Experts of a small language model.
Size: 9 layers, width 448, 64.2M parameters.
Experts: 128 experts in each of 9 layers, 32 GELU neurons an expert, a softmax router, a shared expert of 256 neurons.
Training: a variant of SOAP for the experts, 7641 steps.
Below are experts of layer 5 (counted from 0) of a mixture-of-experts language model. Rows are named router (the router's row for the expert) and show model dimensions 224-279. Each number is 200 + 40 x the weight over its row's rms, rounded and kept within 0 to 999.
After each expert's rows: a language model's description of what the expert responds to. This comes from a sample of Wikipedia text that the model never trained on.

# expert 21
router,236,220,166,173,209,184,259,273,200,203,96,255,181,251,249,238,169,239,233,252,195,178,145,248,202,172,147,165,208,228,277,232,225,198,225,164,207,165,168,245,204,259,204,236,234,231,222,166,126,207,152,160,184,204,153,179
The word "the" and chunks ending in it, often after verbs or prepositions, e.g. form the, included the, by the, The.

# expert 19
router,238,198,233,258,263,194,233,182,182,160,207,218,181,208,266,152,272,175,240,171,232,168,257,187,170,102,168,229,171,218,212,229,242,190,171,204,189,183,197,171,225,212,198,163,189,238,210,194,143,211,192,211,221,258,234,180
Word-final pieces such as us, um, is, ae, ius ending names or Latin-looking words, as O(us)mane, Cal(um), Ton(is)ito.

# expert 5
router,188,234,193,248,160,161,146,185,157,218,210,189,263,127,227,232,218,162,216,223,192,205,188,198,253,267,252,180,217,211,155,199,294,234,210,159,204,224,194,180,205,262,163,178,207,132,175,178,256,160,225,176,166,242,271,181
Word-initial pieces of nouns for vehicles, weapons and machines in technical or military text, such as prop(ellers), how(itzers), engine, car.

# expert 50
router,177,183,274,176,187,269,269,210,193,191,262,242,164,235,178,209,241,198,183,161,194,149,206,139,223,251,115,196,248,192,108,161,181,211,231,233,183,168,203,177,225,202,190,177,195,243,169,166,215,165,255,241,163,192,158,155
En dashes, pipes and unit brackets between digits in scores, tables and measurements, such as 6–2, L 10–48, m (, /km^{.

# expert 44
router,167,195,200,188,235,187,158,211,168,211,150,194,172,178,191,240,237,125,214,155,168,209,265,176,166,149,198,147,229,252,143,193,212,205,208,188,211,241,289,228,158,239,121,211,157,207,175,215,207,259,225,237,154,233,185,162
Pieces of French and other Romance words and names, such as é, des, du, Paris, Jean, renou-ve-au, Dictionna-ire.

# expert 49
router,193,135,150,266,195,204,238,172,187,159,160,243,141,198,185,205,237,233,122,219,213,235,176,160,156,227,258,206,255,155,191,225,251,192,257,162,204,129,131,269,268,207,226,189,190,194,151,228,252,203,263,268,261,187,175,195
Hyphens and en dashes between numbers in match scores, ISBNs and ranges, plus compound-word hyphens, as 2-2, 978-1, beautifully-formed.

# expert 12
router,215,166,190,130,166,217,122,184,174,161,205,201,174,228,210,230,243,192,189,223,270,251,245,208,169,168,197,230,215,148,235,260,193,197,281,154,178,152,236,240,259,295,280,196,124,208,180,258,170,182,224,166,232,185,203,173
Column-heading cells and pipes in Markdown tables of sports, elections and drafts, such as | Party, | Pick, | Year, | Pos.

# expert 45
router,205,180,190,209,154,245,247,245,182,194,231,275,238,177,174,266,110,156,223,217,204,278,243,178,232,161,173,267,248,218,191,204,147,222,278,189,227,210,223,214,265,263,225,216,155,264,194,217,129,123,237,119,240,250,245,210
Final pieces of proper names and scientific genus/species names, especially in taxonomy entries and disambiguation lists, e.g. Mioawateria, Tropicimonas, Ackerman.

# expert 7
router,252,174,128,178,257,223,148,216,183,161,219,262,162,194,180,240,163,234,226,201,215,211,190,177,268,162,201,167,258,165,249,262,176,239,230,241,199,173,265,182,194,239,201,250,200,239,187,172,190,214,258,178,209,176,168,191
Last three digits of years after a leading 1 or 2, mostly in birth–death spans and dates, as 1(420)–1460, 2(003), 2(012).

# expert 54
router,130,172,210,177,169,199,155,266,233,242,190,119,193,187,274,201,228,246,191,247,179,200,159,194,241,216,239,245,91,161,259,189,181,162,179,225,175,224,157,151,181,145,234,231,201,223,161,236,214,234,130,168,245,153,236,163
Opening capital letter of a quoted title or proper name after a pipe, quote or parenthesis, e.g. | "Pay Attention", "Killshot", (Manchester.

# expert 36
router,134,161,260,189,214,261,222,220,188,156,214,235,167,207,217,179,172,235,233,204,249,198,160,134,157,227,271,153,188,170,239,201,190,221,250,173,217,162,179,197,197,210,130,186,202,147,169,127,257,219,236,242,189,237,180,233
Count nouns and units after a number, mostly sports statistics and measures, such as points, yards, minutes, runs, caps, km.

# expert 6
router,228,203,201,177,209,200,192,175,193,211,231,161,218,196,149,247,247,232,183,247,250,187,221,225,225,170,224,159,219,235,124,166,293,256,134,195,209,195,189,231,188,178,215,153,188,192,226,212,187,159,197,226,213,146,248,213
Prepositions and month names right before a year or day number, such as in October, on, from, until, and first year digits.

# expert 41
router,254,145,246,147,151,228,179,206,202,276,265,227,269,198,173,220,251,192,223,114,190,223,261,219,202,243,150,233,211,216,246,213,229,260,172,127,239,142,232,244,217,159,181,205,153,132,165,174,127,192,243,208,222,295,184,160
The age phrase after birth dates, day numbers opening dates, table row numbers after a pipe, and decimal digits in statistics.

# expert 20
router,171,272,167,200,173,168,239,187,191,222,140,157,261,155,214,246,301,249,130,176,165,273,194,192,204,175,211,232,227,173,168,209,211,180,217,258,113,245,280,262,155,166,157,252,239,158,201,267,189,160,217,216,136,237,252,219
Short inner syllable pieces right after an initial capital in foreign names, plus markdown table separator rows, e.g. E-ut-elsat, E-up-hrates, Nid-or-ina.

# expert 1
router,187,236,193,231,226,231,131,211,187,158,193,185,234,213,180,212,290,157,226,204,210,135,189,227,195,147,213,227,186,154,249,196,152,205,216,202,211,187,143,180,239,151,235,245,166,220,167,241,196,242,94,191,209,124,311,168
Single capital letters starting foreign or unusual names and places, often after a line break, list dash or table pipe, as H(amed), D(innig), S(idsar).

# expert 40
router,179,194,195,163,213,186,179,168,272,129,201,181,252,220,246,195,251,153,161,122,200,167,190,118,213,190,144,217,184,212,196,203,250,221,205,152,166,187,174,226,238,228,175,274,267,212,234,155,130,143,268,198,230,269,262,270
Numbers and pipes in election and statistics tables, especially vote percentages after counts, such as | 59.4, 72.26%, −14.

# expert 13
router,175,218,237,182,286,217,206,225,161,275,235,148,189,134,223,219,186,200,184,192,238,221,215,196,180,155,193,221,167,182,261,216,201,130,272,203,195,138,202,201,216,219,248,219,128,217,194,209,154,136,222,223,270,188,210,182
Unit symbols and table cells in numeric or technical text, plus demonstrative determiners, as °F, cc, partial, these, Another.

# expert 37
router,192,208,294,150,223,220,195,254,141,241,243,256,240,157,167,219,172,157,204,198,204,196,222,157,164,161,192,242,200,156,302,187,218,242,206,228,190,158,166,173,188,182,235,281,180,228,202,159,170,104,263,226,215,197,221,289
Words completing a clause before a period or pipe, mostly verbs, pronouns and adverbs, as again, won, was, him, them, took place.

# expert 8
router,219,199,244,214,168,243,212,222,202,160,198,202,237,179,211,262,125,204,113,169,196,196,251,136,205,202,200,199,284,231,237,193,252,303,243,206,224,170,207,198,181,203,285,186,130,173,183,228,196,223,239,168,191,191,187,220
Final pieces of place names, surnames and species names in lists and infoboxes, such as Munkmars-ch, Nag-ata, -owski, -ović, Creek.

# expert 18
router,161,199,199,286,205,159,217,257,230,206,200,121,190,161,184,150,266,182,205,268,237,168,186,234,247,241,77,252,165,272,232,223,227,169,198,229,225,223,196,234,159,236,130,224,155,252,163,153,181,185,183,231,208,244,154,266
Linking words after is/was/to be that introduce a role or comparison, chiefly as, as a, such as, between, known as, with.

# expert 53
router,246,193,194,148,186,156,141,166,209,147,204,220,212,158,197,279,109,194,194,207,255,215,248,197,161,254,193,152,211,255,233,119,205,135,268,176,171,211,291,174,167,210,216,200,193,189,208,171,163,211,234,115,236,233,174,176
Middle and final digit groups of IDs, grid references, coordinates and other long numbers, such as 5434459, 98512, 642.

# expert 9
router,236,223,187,138,236,131,218,211,193,182,240,209,208,183,255,265,214,243,216,166,217,237,194,217,115,157,139,112,215,137,217,240,226,245,231,290,152,271,186,157,166,156,168,144,297,212,250,213,187,194,233,223,142,263,238,142
Capital letters, acronym pieces and digits at the start of proper names or codes, often after H or W, e.g. HS, HA, Hershey, Erdoğan.

# expert 30
router,278,154,229,188,144,273,180,200,203,202,219,202,168,208,284,221,221,186,195,156,240,146,193,169,222,211,220,282,217,211,161,165,190,177,185,161,154,220,248,112,234,150,188,261,181,201,140,246,233,141,271,179,215,198,138,237
Commas after numbers or words, in thousands separators, lists, chemical identifiers and LaTeX, plus pipes ending table cells, such as 59,505.

# expert 52
router,133,202,181,158,99,218,202,215,214,235,260,225,149,136,171,196,152,186,151,228,188,229,229,183,156,231,150,170,81,250,223,230,194,222,303,174,209,198,251,224,207,123,218,178,173,238,169,280,144,274,264,209,242,171,139,180
Periods ending sentences or words, often fused to suffixes, such as ing., s., )., plus dots inside website URLs.

# expert 59
router,264,168,180,229,214,241,251,211,203,221,133,184,202,235,276,255,181,236,232,202,115,195,202,261,145,128,195,151,229,262,208,233,189,197,233,183,248,157,251,128,171,175,243,288,164,205,177,219,198,193,179,143,134,173,157,260
Foreign name pieces, mostly Spanish or Romanian, such as Estadio, las, Grupo, Petrolul, plus country codes like JPN in sports lists.

# expert 15
router,195,261,208,232,204,163,227,259,211,206,182,154,123,151,194,171,229,213,219,223,235,181,203,190,265,152,189,167,264,185,159,221,186,215,107,214,122,235,185,278,199,166,252,206,245,252,268,193,209,171,183,157,161,226,201,183
Word-internal pieces of Latinate words, often after prefixes like en-, in-, un-, before -ate/-ation endings, e.g. env-y, deliv-eries, elimin-ated.

# expert 42
router,235,223,250,229,253,216,252,244,231,268,182,204,217,174,176,158,193,231,254,241,137,198,189,164,142,196,195,188,151,185,226,178,234,167,220,186,223,245,202,111,165,206,187,218,232,234,272,199,192,190,227,224,178,197,154,171
Past-tense or participle verbs and their endings after was/to/and in biographies and plots, such as began, received, -ed, -ing, him.

# expert 56
router,188,187,166,163,227,130,144,233,170,167,206,168,127,203,169,144,217,200,250,186,159,230,166,159,133,296,235,181,145,169,236,222,224,302,123,175,229,213,200,197,135,68,177,171,289,211,178,186,198,194,139,195,204,217,130,136
Nouns and adverbs ending prepositional phrases, such as in line with, at first, in the ground, hard times, in jail.

# expert 14
router,255,202,276,192,183,225,187,255,165,129,188,141,220,140,174,209,198,194,198,133,225,268,153,203,250,201,190,227,226,207,258,242,204,129,233,271,204,213,188,161,174,211,187,229,300,193,187,169,209,222,176,240,110,284,207,253
Subject pronouns and auxiliaries in biographical narrative, such as he, She, had, has, also, who, his, often after a full stop.

# expert 26
router,213,223,201,186,191,216,173,179,203,106,208,131,149,214,181,242,96,228,184,93,119,196,169,170,257,132,198,258,168,223,192,143,115,262,175,237,259,188,212,183,206,235,195,208,156,247,154,209,168,137,116,247,170,207,168,274
Romance and Arabic name particles and word-initial prefixes, such as de, Al, El, La, St., University of, and del- in delusional.

# expert 38
router,203,332,199,261,198,239,127,201,185,147,100,212,225,257,245,183,184,261,206,206,232,155,152,187,118,191,168,212,196,227,140,169,154,163,206,185,214,216,162,138,291,199,283,161,136,116,245,277,246,246,211,211,128,172,181,156
Consonant-heavy pieces of Slavic, Turkic and South Asian names and places, such as č, -kov, -ić, Kuzn-etsk, Har-ish-chandrapur.

# expert 58
router,171,194,197,172,131,199,149,121,191,209,195,214,216,142,184,168,203,149,184,184,284,213,298,259,144,199,192,256,174,180,171,121,229,125,118,237,156,235,162,190,224,256,237,247,174,215,189,230,251,212,122,164,180,172,265,223
First letters or short pieces beginning lowercase words, often in biology and anatomy text, such as m in mucous, t in tissues, sc, pl.

# expert 23
router,243,230,175,160,268,204,180,204,190,182,273,133,220,174,127,204,162,251,247,202,293,150,217,153,217,167,219,199,233,161,172,229,194,266,167,204,186,211,269,261,223,176,186,215,219,214,172,181,229,207,262,177,205,231,177,163
Closing digit groups in clock times, years and coordinates, such as 14:00, 2000, 2003, and the m. of a.m.

# expert 31
router,216,179,116,117,182,171,237,244,192,206,177,222,167,235,194,175,173,240,193,171,268,174,180,216,237,267,164,238,166,249,176,224,221,167,252,159,237,219,236,266,218,233,246,219,177,154,200,192,190,131,177,193,202,222,116,177
Articles, demonstratives and possessives opening noun phrases in running prose, such as the, of the, This, that, his, their.

# expert 51
router,207,196,180,151,182,156,233,298,115,251,209,242,212,207,219,211,193,174,181,219,230,225,241,207,201,237,218,212,219,156,217,157,175,141,166,264,249,159,291,242,228,186,210,163,202,208,150,205,199,197,130,168,211,170,272,145
Line breaks ending list items, table rows, headings and infobox labels, e.g. after ==See also==, "titles", award entries.

# expert 62
router,225,174,266,178,306,199,242,154,148,222,144,168,222,173,197,252,239,181,204,145,243,185,210,209,185,151,205,287,186,231,146,213,178,197,199,162,207,188,214,251,201,165,176,259,209,215,237,189,247,166,153,262,221,263,204,169
LaTeX subscript and superscript markers, table pipe cells and coordinate symbols, such as _{, ^{, | Team |, °N.

# expert 48
router,195,173,236,156,206,183,190,211,161,149,250,241,142,213,188,189,192,258,189,237,246,177,206,205,230,187,289,201,217,148,174,201,223,214,164,195,164,218,173,264,148,225,168,258,208,241,266,185,197,224,245,210,242,220,231,195
First digit of a year in dates and life spans, often after an en dash, such as (1806–1866), born 1972, and decade phrases like early, late.